config = dict(
    n_layer=9,
    router_cosine_scale=14.0,
    lr_router=0.0011,
    vocab_size=8670,
    tie_embeddings=False,
    lr=0.0103,
    beta1=0.95,
)
Below are experts of layer 3 (counted from 0) of a mixture-of-experts language model. Rows are named router (the router's row for the expert), gate (a neuron's input weights, with its number), up (a neuron's input weights, with its number) and show model dimensions 0-159. Each number is 500 + 40 x the weight over its row's rms, rounded and kept within 0 to 999. Numbers have three digits each.
Before each expert's rows: a language model's description of what the expert responds to. This comes from a sample of Wikipedia text that the model never trained on.

# expert 39
It responds to: Semicolons, dashes and pipes separating names in credits and lists, like Directed by, Starring, awards, plus sentence-ending ")." and quotes.
router:495433487551464477483433469403394557466479469511508501415525558501486473524561495474522562453427499537483488550498494561489561585501437458580504470488443564497521555488501456526566490507535439537488507462449507507485449521416533519478436424556435442516470586550497512536548515462454442582575492526442483479481491454525508454569527540494465507486524486485488533509467534519455554506523526529434539480524498525537536504516439525522461547496499532509525493541532542501473477485493491
gate3:494491463511466421487464467581468503477508507494530496577525527471548471547496499615517508499512472487487511448553481500497462455486465609493451508522587501554494520518447419516519454505582520443542575496521540411486504512547433419482510514519462552526478501468528460607506507439532500473540447490531466538527531508440504532524500489496434564496425553525534398477540431522535524457497464573495516510444476480473431536460489504536458546504499442464490526480491508510453488481494475
up3:506521468485487457476516521510499516455458501506502539587471479426499498488480463479517435514484547482539419492489520538488460502531470598454527564555535479481461507459475503490540469559614541471510502501500507447480530549423486487517511507513395523521474507534504437513554518479480472453516479550489489466542521548562483544477532461478457509539491567555531450549577424484439403537415445513525511527505466506471502527507596579502457566504456511555552479529461474508572464448468460

# expert 24
It responds to: Final pieces of place and person names, such as Amster-dam, Juvent-us, Camb-ridge, plus whole common names like York, London, David.
router:479386531467545505545443480436446458413530533494494560500531526469417511492451511450511499509494531501498496515434498517425526520506481466432553525580519541501518542503471465535559514524496513526442550497495441553526545448487542536517456533557500428502514490462456448531541519510482485494483438569428465473482550496547512442562556555475482485567491541498444479434501586496476565467480527496481547465545487514556499547563485486558405473508440470543537504498514518520413481456494494
gate0:528478476522575549523422396418488407462520473496441546485505498476453549534436454517553547540523486495596461503462493471478491455492458547491501509526473561504515589556490510519613497473483473551491503543435465522514469484502562504533588461509478456457540475504443456534493484565433494488453515460503464498560469481522553471506558459483501498521407461530453463489491443475523471513517562467495440511557466453522481493539529566542417467473519474488484521501527511513474548473445532
up0:482528467512522531503420647489465538504427398542499446596497456547523477444486482554485488453481556535510456484509534447509552583483434508551578506492492546513478573577540489520482477510450496493468459471474466480457455497541498552465397505521428511504487546547502521515485492498479506525550495454541530553503480531495504506457449447503449508453557488477557464525513451480500458590488487469528488495468488476489529458438458518553508547547516462498479471528475558465418517455533477

# expert 6
It responds to: Word-initial and early fragments, often lowercase consonant clusters like sp, p, w, rec, gr, that begin words split into several pieces.
router:565488462529496454476461515490520486487443530501521511493459549493484432505486533477510518490528440546533414496480594546547474536512526498538488468527503501470505508459549513524502500511520511528524541488469531505531539558492547541473399568495471559576496472494472454501507492463553466515548504492542529415500525524476456467525550499485552498547592522466449465551469518529477702491515553540463565570496504547545553454462453510479514542516472508570509444549473465508504485476422518
gate0:563493434497542521497569553438511443552532446431450513553477515436511616508444501460486444533509503492448573519531555527473469501540408475487546491515527513523462584532529461476489550522521510454467520510478493524588501532471504495462484472500513436492447460530452506458499488491469460508532509498530462516439521574517523508526508392515497529535506454483568498507483582516452575554489477571443533605499503489573536448480491438537446474460509491464533511527474526485530488435472477
up0:497472475525522545470585582511484489460553422496540463482427523508457508448458467529419507471490503480516537420556533538492486428464462516538537515515489526509524517525531498461475433478483454468481546529487536471543453509500513494534459466534533424542490503508512549506516489448592411480526522499534525469543534504551454440481505457554484522555491421440527487577493562470562509504490500493446519486515473519498519412464495445438585510524466491543498576526507520399482415516549426

# expert 23
It responds to: Capitalized The, especially inside titles and names, plus short mid-word syllables like ar, al, us in taxonomic and foreign names.
router:549495452527441431529456481483491504494504524435527542481510456556475458487541527498492512506455490556537449526485514471461501455498489458467399489565459501405509523467483538526519522525585536502499501429489466490578422554516536525498369487514492499517546478513439513536542542478487487522498450547521443480482506464518534465561505528490523450511497531466479508449569545465486640488557494479588488535497524485560537438536513472510473544500439573484525532525528435562493425482483468
gate1:507523497460470524467502472516501452555483490531511475473571419559496470543546511523486483506478489500514561456478504565485482522483521457503505493534410454490478446504485571455533469498530502557416435477489556453446426478457518546553508496503451474413537529436525576519597564492480491596494483581567463428492483516571489526475466537522477480565487492523498488512495515557470478562489525500522479511546495482535531420520493521426410489441516522550492414533404499483464474488490507
up1:467534499483402492526495531479497548504496461514503526552500540555530565506481507460468476504454506511489535437527516524527518588553494490482507475438456546501512585516518530490445475545513487577446447534574509492519502552541487486509508468527491549467549464448606525444427468499493459550495488507502468493510520506556481483461510470485450531605564499472546425548483456539449516516505594528557569501518429470518458442559497561564450494596523482499465430458483522491545523456474441

# expert 26
It responds to: Single first letters or short opening chunks of words split by the tokenizer, like c-ited, p.m., expl-ain, con-ceding.
router:542455525480513439457508489503480551593435500525459527468526561446456438516542568514536448511526472536506441498562530549532522479497497506552535437518483512470458459509532511533481505531496491487459532444495474504516465546510493454579400493506463490565486547517483535438498495508510487528551511510405510496494515455483451459500479583476451569508488544450511537495423564519486711511523555552501536517481483472514503460523497546449480523499511480523508507501534437541522513451512459
gate0:501496480442486502512493530539486527438494485475436499439477477582481480500522474518516498497525455478469469493531479483465512485536542488522440512511526537498506470496527526520511480416598498528484450460514487471569466522455490602510488515508428467522548512512455446426585586534536500513531530498486507531487448443543541525572532511406446458367476506455570449535449453542480583535620491522530496428514494519517483503534500470470440521465452518489544536521564459479493479552530513
up0:513497501533435468477518516495554504528482522478529443429470517413440512526498450552454538510569494524561462545482502526505523480558526569559462565575449400477528545541468476506458515535529547460444513521489500431495561414524492436511505504478498494535485550543452445532497582518584472546500497485473426501478485520461459518528527533506483452472454481549460505443421508528426498490600479533491446564441561517476463435472524492489461503509440547466479483482509422470498475487541486

# expert 13
It responds to: Middle pieces of longer or rare words and names, plus the pronoun he, such as Doc-ument-ary, Can-aver-al, nomin-ations, Syd-ow.
router:485469486485455475513478525473498517509488516463552456443538508473482492474440444460532481508467488596494424468459605501471478564453516502468466528488517505515554489431543442473518471485570462487497559499443446494495488520466479552519385555528516503544514488514488480440484486497578457515555480505498510446497536484503505468487477532479515534506545561483492448579471499485487633494527596486509523519551435550549547528478467550581431513504471462546511447576547474535476449482452567
gate0:452451516502513513483501541482462433530504455472473597509548546534436486594447481492522504491488462532498478479500519518479446516497441496491479490556528586391517541417443518603485462528567474527541497463484551556471511478490501516512493481485555497493531436553449446522480501609542430520545518541529516543474510501472531500512571532496508530511511500467462552576492549539519545504507558522488533498460450389533482516505462509571515521494453473465476574501483517526401499510446547
up0:465578490454521462524471493511477463532536525552521441446478542531478481527480549537534504500510534542498438488512544616544528477523515497439444443441464459510486429485490500448510474506515502509507557452498487501525539540497434508473370510552461514562504486477539530504517497481528503485494469369478510518495418514539494493495482467558554443528501457575466500483550423569434561546530531553497557548478516562444538460501528476424487543449576542510485465508491444489518461456501479

# expert 21
It responds to: Prepositions like of, to, from, with, for that follow a noun or verb, and some past-tense verbs, such as founders of, returned to.
router:493507533500480461538429478378531532544447481494582515459549499494430496485469530529535593492555488575491454501460563493445568564462434482518517473539464581450531561519472468515542458483535456516438494482483525521481477541462449532523440485582445446549486523489502499532520556486477425502515481496513461530467508480535487515535524480482512500505507528539445518469445506549507560519487482495458500468565406521493477414542483564550454551478520483511534533505570539569412524493452490
gate14:482504475475570487555538410410455506497525536544494486566485476474453479497533532547462534532494536476531544506514533525493511434588473524523449516476532551507538509442476453484433470520600593515512505525434493464503500521479428497485543465535491531538432532551516449536455517537530491532544520525482437523489605493479447446441468502472521530430509483426443491483456447477527519583500482523434448512503427511443560494528508577467494394504496527490444491538466485485489541496502507
up14:521470498426493551459552423551525479581508537536545471470504454400498499480484466558549545585531604526472449476559514539556550438550522452518505507548541506525514556375501465474494524529529535565461491484562573499488502532456457447477482528503537419497530459549560454528501486495501464432459483468476518492515518497437492470551441457568500524502469525483559507525500512472486505552486446504476546550464472542406546539514500476463518438542506560501499534499505503478516513458475464

# expert 18
It responds to: Common first names and surnames (David, George, Smith), final pieces completing surnames in cast, band and results lists, and sentence-initial He.
router:509398538479470492552450491483460527477493529495545493488558557464464518508453520421546511496462504504474489555446509543434496561445511445471580485539541485528526520467509438550558470550500486468511577488549460512514489449455540508513452510521530428526543523500484493502481521506469467504457450585453487472468562511508530416529566507478410533537527526492474496418460541492494605533528502500489483463544434531487507524555491482550436514550432495550567484546490507422455447430442478
gate0:513493467436493501492441535483495463532498511440554526429493522452465521498487497480422505454418455489470498477518546491489579480517422446515572411507587528416530477508510510455511463529554486542465555577487478566453541485532536503542550407511533445486547513539403487584482499540475530570497473472478512500474488480537512505465504520508478517545480499613448561489536472482481434452474482470480498438489538515495464515546431551540448523521552439496478480496439488453523522491522554
up0:555519579513513576471471491627476473527558475526491583477544526475487496538477467466566587502461476492548472446460457522562504523411538542553489482488456479526507466496504480553487470505495451483554481495435481528523497536484482550504545521563468419442491557482506523471443496504549502470513455481518501516485470456518500575511496537463520637423509497523523519529534507463485525519432529506457502450575512520504482535472554470505491522460549471474466483413528562580521545439448512

# expert 14
It responds to: Line breaks and table separators, plus inner word pieces after a short prefix, such as Comp-et-ing, v-est-ibules, ir-rig-ation.
router:571435422508461443542550532475527535608497511517517465473479471523562482513471503494504526471494562495488504495525597497458533506446514472538486502565438544531588538460528449514534535498569522528517518497477491525524465519518542495539338508509486468489503541461443504509485525535525449515594410522564506524548497428503506471514491535467487501518520490441440523482527475501537604555501511465540544529515485514529547468497469536526488566490543616521524442536492467481503486464466490
gate3:498435509563483473518409508458518491521480538537494489463536585457588479459477441547498587491521516465549456442472478535549519502469479525499613477465454515479521543405508514500547473592468448471571429578471447493545464466517494535548502534531481520482588516537533454463522512513494487509533525553512470528537463470504547502572538518561468492497485473553522502452588455499478544473484564505516500444434502519478448529585496454536438482493458567496486480519497529534470536468521471
up3:572529497476474505517426579533517484490515547481395484528515502477405587455460448450506504507489535509434456439454512498471494405499506508438522566413478468391481495538503462502442489477545514485457433479537478461494497560457522502459483508496525515498495541541456537507478495457452525464479459495488446491496424515415468445500499457483449568487494463485472492465599507446466519475506444443496520535541485542495556513496481568507469500517557466557485460438570496469481515453522439

# expert 30
It responds to: Prepositions, auxiliaries and connectives (of, with, including, had, However), and verb suffixes -es, -ing, -ed in running prose.
router:516516524535482498532486532392502499579488550493567508450548539517426498467497500488537541480521470523511460545473522515454541554476451561516487536513472575462558531490434457548525519511561459521438509449455464509538470546469420554536444486539448467525492467565417507569511538499457407482503452562467473474474553485561544495511506489481471525527537500492445500454441471495434505573498563487504494527509465518512519420542468569526432520472459476505524419556504526531425462525450475
gate14:455532508464483531501435533462542514489483576534473489443595489490476512508538524435530498485485447495540519469582471554411501443521459554626488543550427503522490501482480465442534512534469474529447461534526413479570510429468440500512539527562477477521462500525457479478449516515498510522559466479441481441595493498488506493546543449465551546462508552467537493520488543500584485516471477436556467547473548489599533535444484521437499493506456510519436508495518457514476481468509538
up14:429484490455414543461481438570481478506512494453484466467477473504489501549497394550551504548546501512481529457575531479567446536530514487439486456510518451478460515464420464454498547449482480495464477473521535496400494487503481566468449521509489463540509518471567501554507551537524523542447515472524502583568496529476497453570443473488474524541458512469502515493485515471503512455483564550565489544498496512520439447544495507634480561486554592561495503496466550548471521524526451

# expert 38
It responds to: Digits and numbers in dates, scores, tables and list numbering, such as 24 January, 2–4, 90.5, plus table cell entries.
router:515452505541495455483485436395481481545538497420530485466466553500497449511548611390479511547534490454496486575513498489465471531530462472488513486487514548516472589489497439552508451551509448485424537465456392538521454472481402476527395531558491484508501489499489482527587493444489436512499441489503484537450547443517464477496508495516540466543475463565499489469503486550498612510527458532461512487502522499502522535487514470541520507491529452490570448494535452489471529481462519
gate3:548470516524507539422570488519484495578507493496495484556486608499439513541530575455537492503435518479446512511515495489499428559491461472547477544425474511477524464424472455471531514488525521516508468432454499510564445491552454523439520468551501478509528455568432468572493513443489490511442467484507571584507597499520522496546507512503535487538463496455491481535518486496500543463550528431462502549437499499532398499516432569569443460482467493537529463532451546495537513550549531
up3:506465501472407490519497435503531575478521518504475531526460458493528513525542483521525514495578495561450492465425519579534531481451501530431463485511545518481458477587480498582474473512447463443438416474526542527494496511441489550548483480461492465484437483488507446449446431527482438585524549577551494471405456471478522536491518483468519540479498596544564511503540544475542494542464535543470518437509498485454482437441517502437521476500479492555517534502519440472423556523500473

# expert 36
It responds to: Object pronouns and auxiliary or past-participle verbs in running prose, such as him, it, been, used, released, appointed.
router:537515473527464491517471496386465526574508545516545485455524527538448472445467520513566515452487488553515495539498478506445503563473446519549487540514435520487506517474441461487542485508502469531467492477511473528508482522432372546504436492546478512571480483533463490541520512517444407519523460553510495489465540476531475493540501489474483533619516485509494509453480469488481516510518572495480483518536444498504537413523501548551416532531487494572538415589505518565383473517440484
gate1:497522483499508435491529605482491582515437494476529533487496484539520470509530502483486438495462502497484480567546491571568432579522454484564457552474512512528482553508436531459477479491478497455465450522460478463562492505437463539510478437454449571540569442617521445483513433414536514513502530504479468402523548544442475529527495529477556490555435508469430427505511511481539495480502504512497464426490555471537475507517491485509553523525460531509443472516467550534445476496544559
up1:529444447499396418569440459514484486465479464478453559514514505453495521477455471471542494512527489459478609465557528469578435459419523499456533491501461434496532484477443505487521522480504509521455454425509521462538483490509561484461573516512495538542470463536471488523532438500518497545465423469441529539544490510545559464507512496485556476569515447473516491500448515486420519440515504572576529529490430516459491491474530530509641454522521527521502493505471502527555456491557519

# expert 4
It responds to: Pipe separators between cells in data tables, plus colons and semicolons after field labels, as in Engine: and Space | 2000.
router:503507499504466480511424518451400486461433466525541518404515546464450470505608560468504497432490544500426449533487550538488577549527437460506520446508505558461512556489551477507506477511550453459498534425477510515503460491440516510495427527562471441536497611525509505545560482472510441533530478543456488522464484491512466441582501547474500497517528545517471550472459518500403557506510479478481494459495458552554505490514448557566479560538462495513545452534500494518492497477434491
gate2:505527553477555469494513453559541454444487409480461457467555573466564531482548476525489480465494538470479442496555486573496537456487491489483497475539523533459528629464407510478561482495460518516502548596509527479559524515578519527491557538490445470453524572515491444485475572534502503452491566536449463528621479443500515538499422476458489462514518487483482507432445489521503496479508477524516480476550549545553548491499468456483500480472464480547475513563454540473475468473448468
up2:530506496474475501501516553475521556624503529510526535410505470508516434403455499534543534513487510485509472510507498467487518394475552520529461522464541418535496468446503473457472568580493508424504480462473473441470516521469486443523476465434509477530484470492499560531524465439515485457507500515540534512457472490497485554518539524530528500512514454453484493514531587490464483573569555491495448491509451480452480517466443451467501477487571494456616431442493481449477453570541590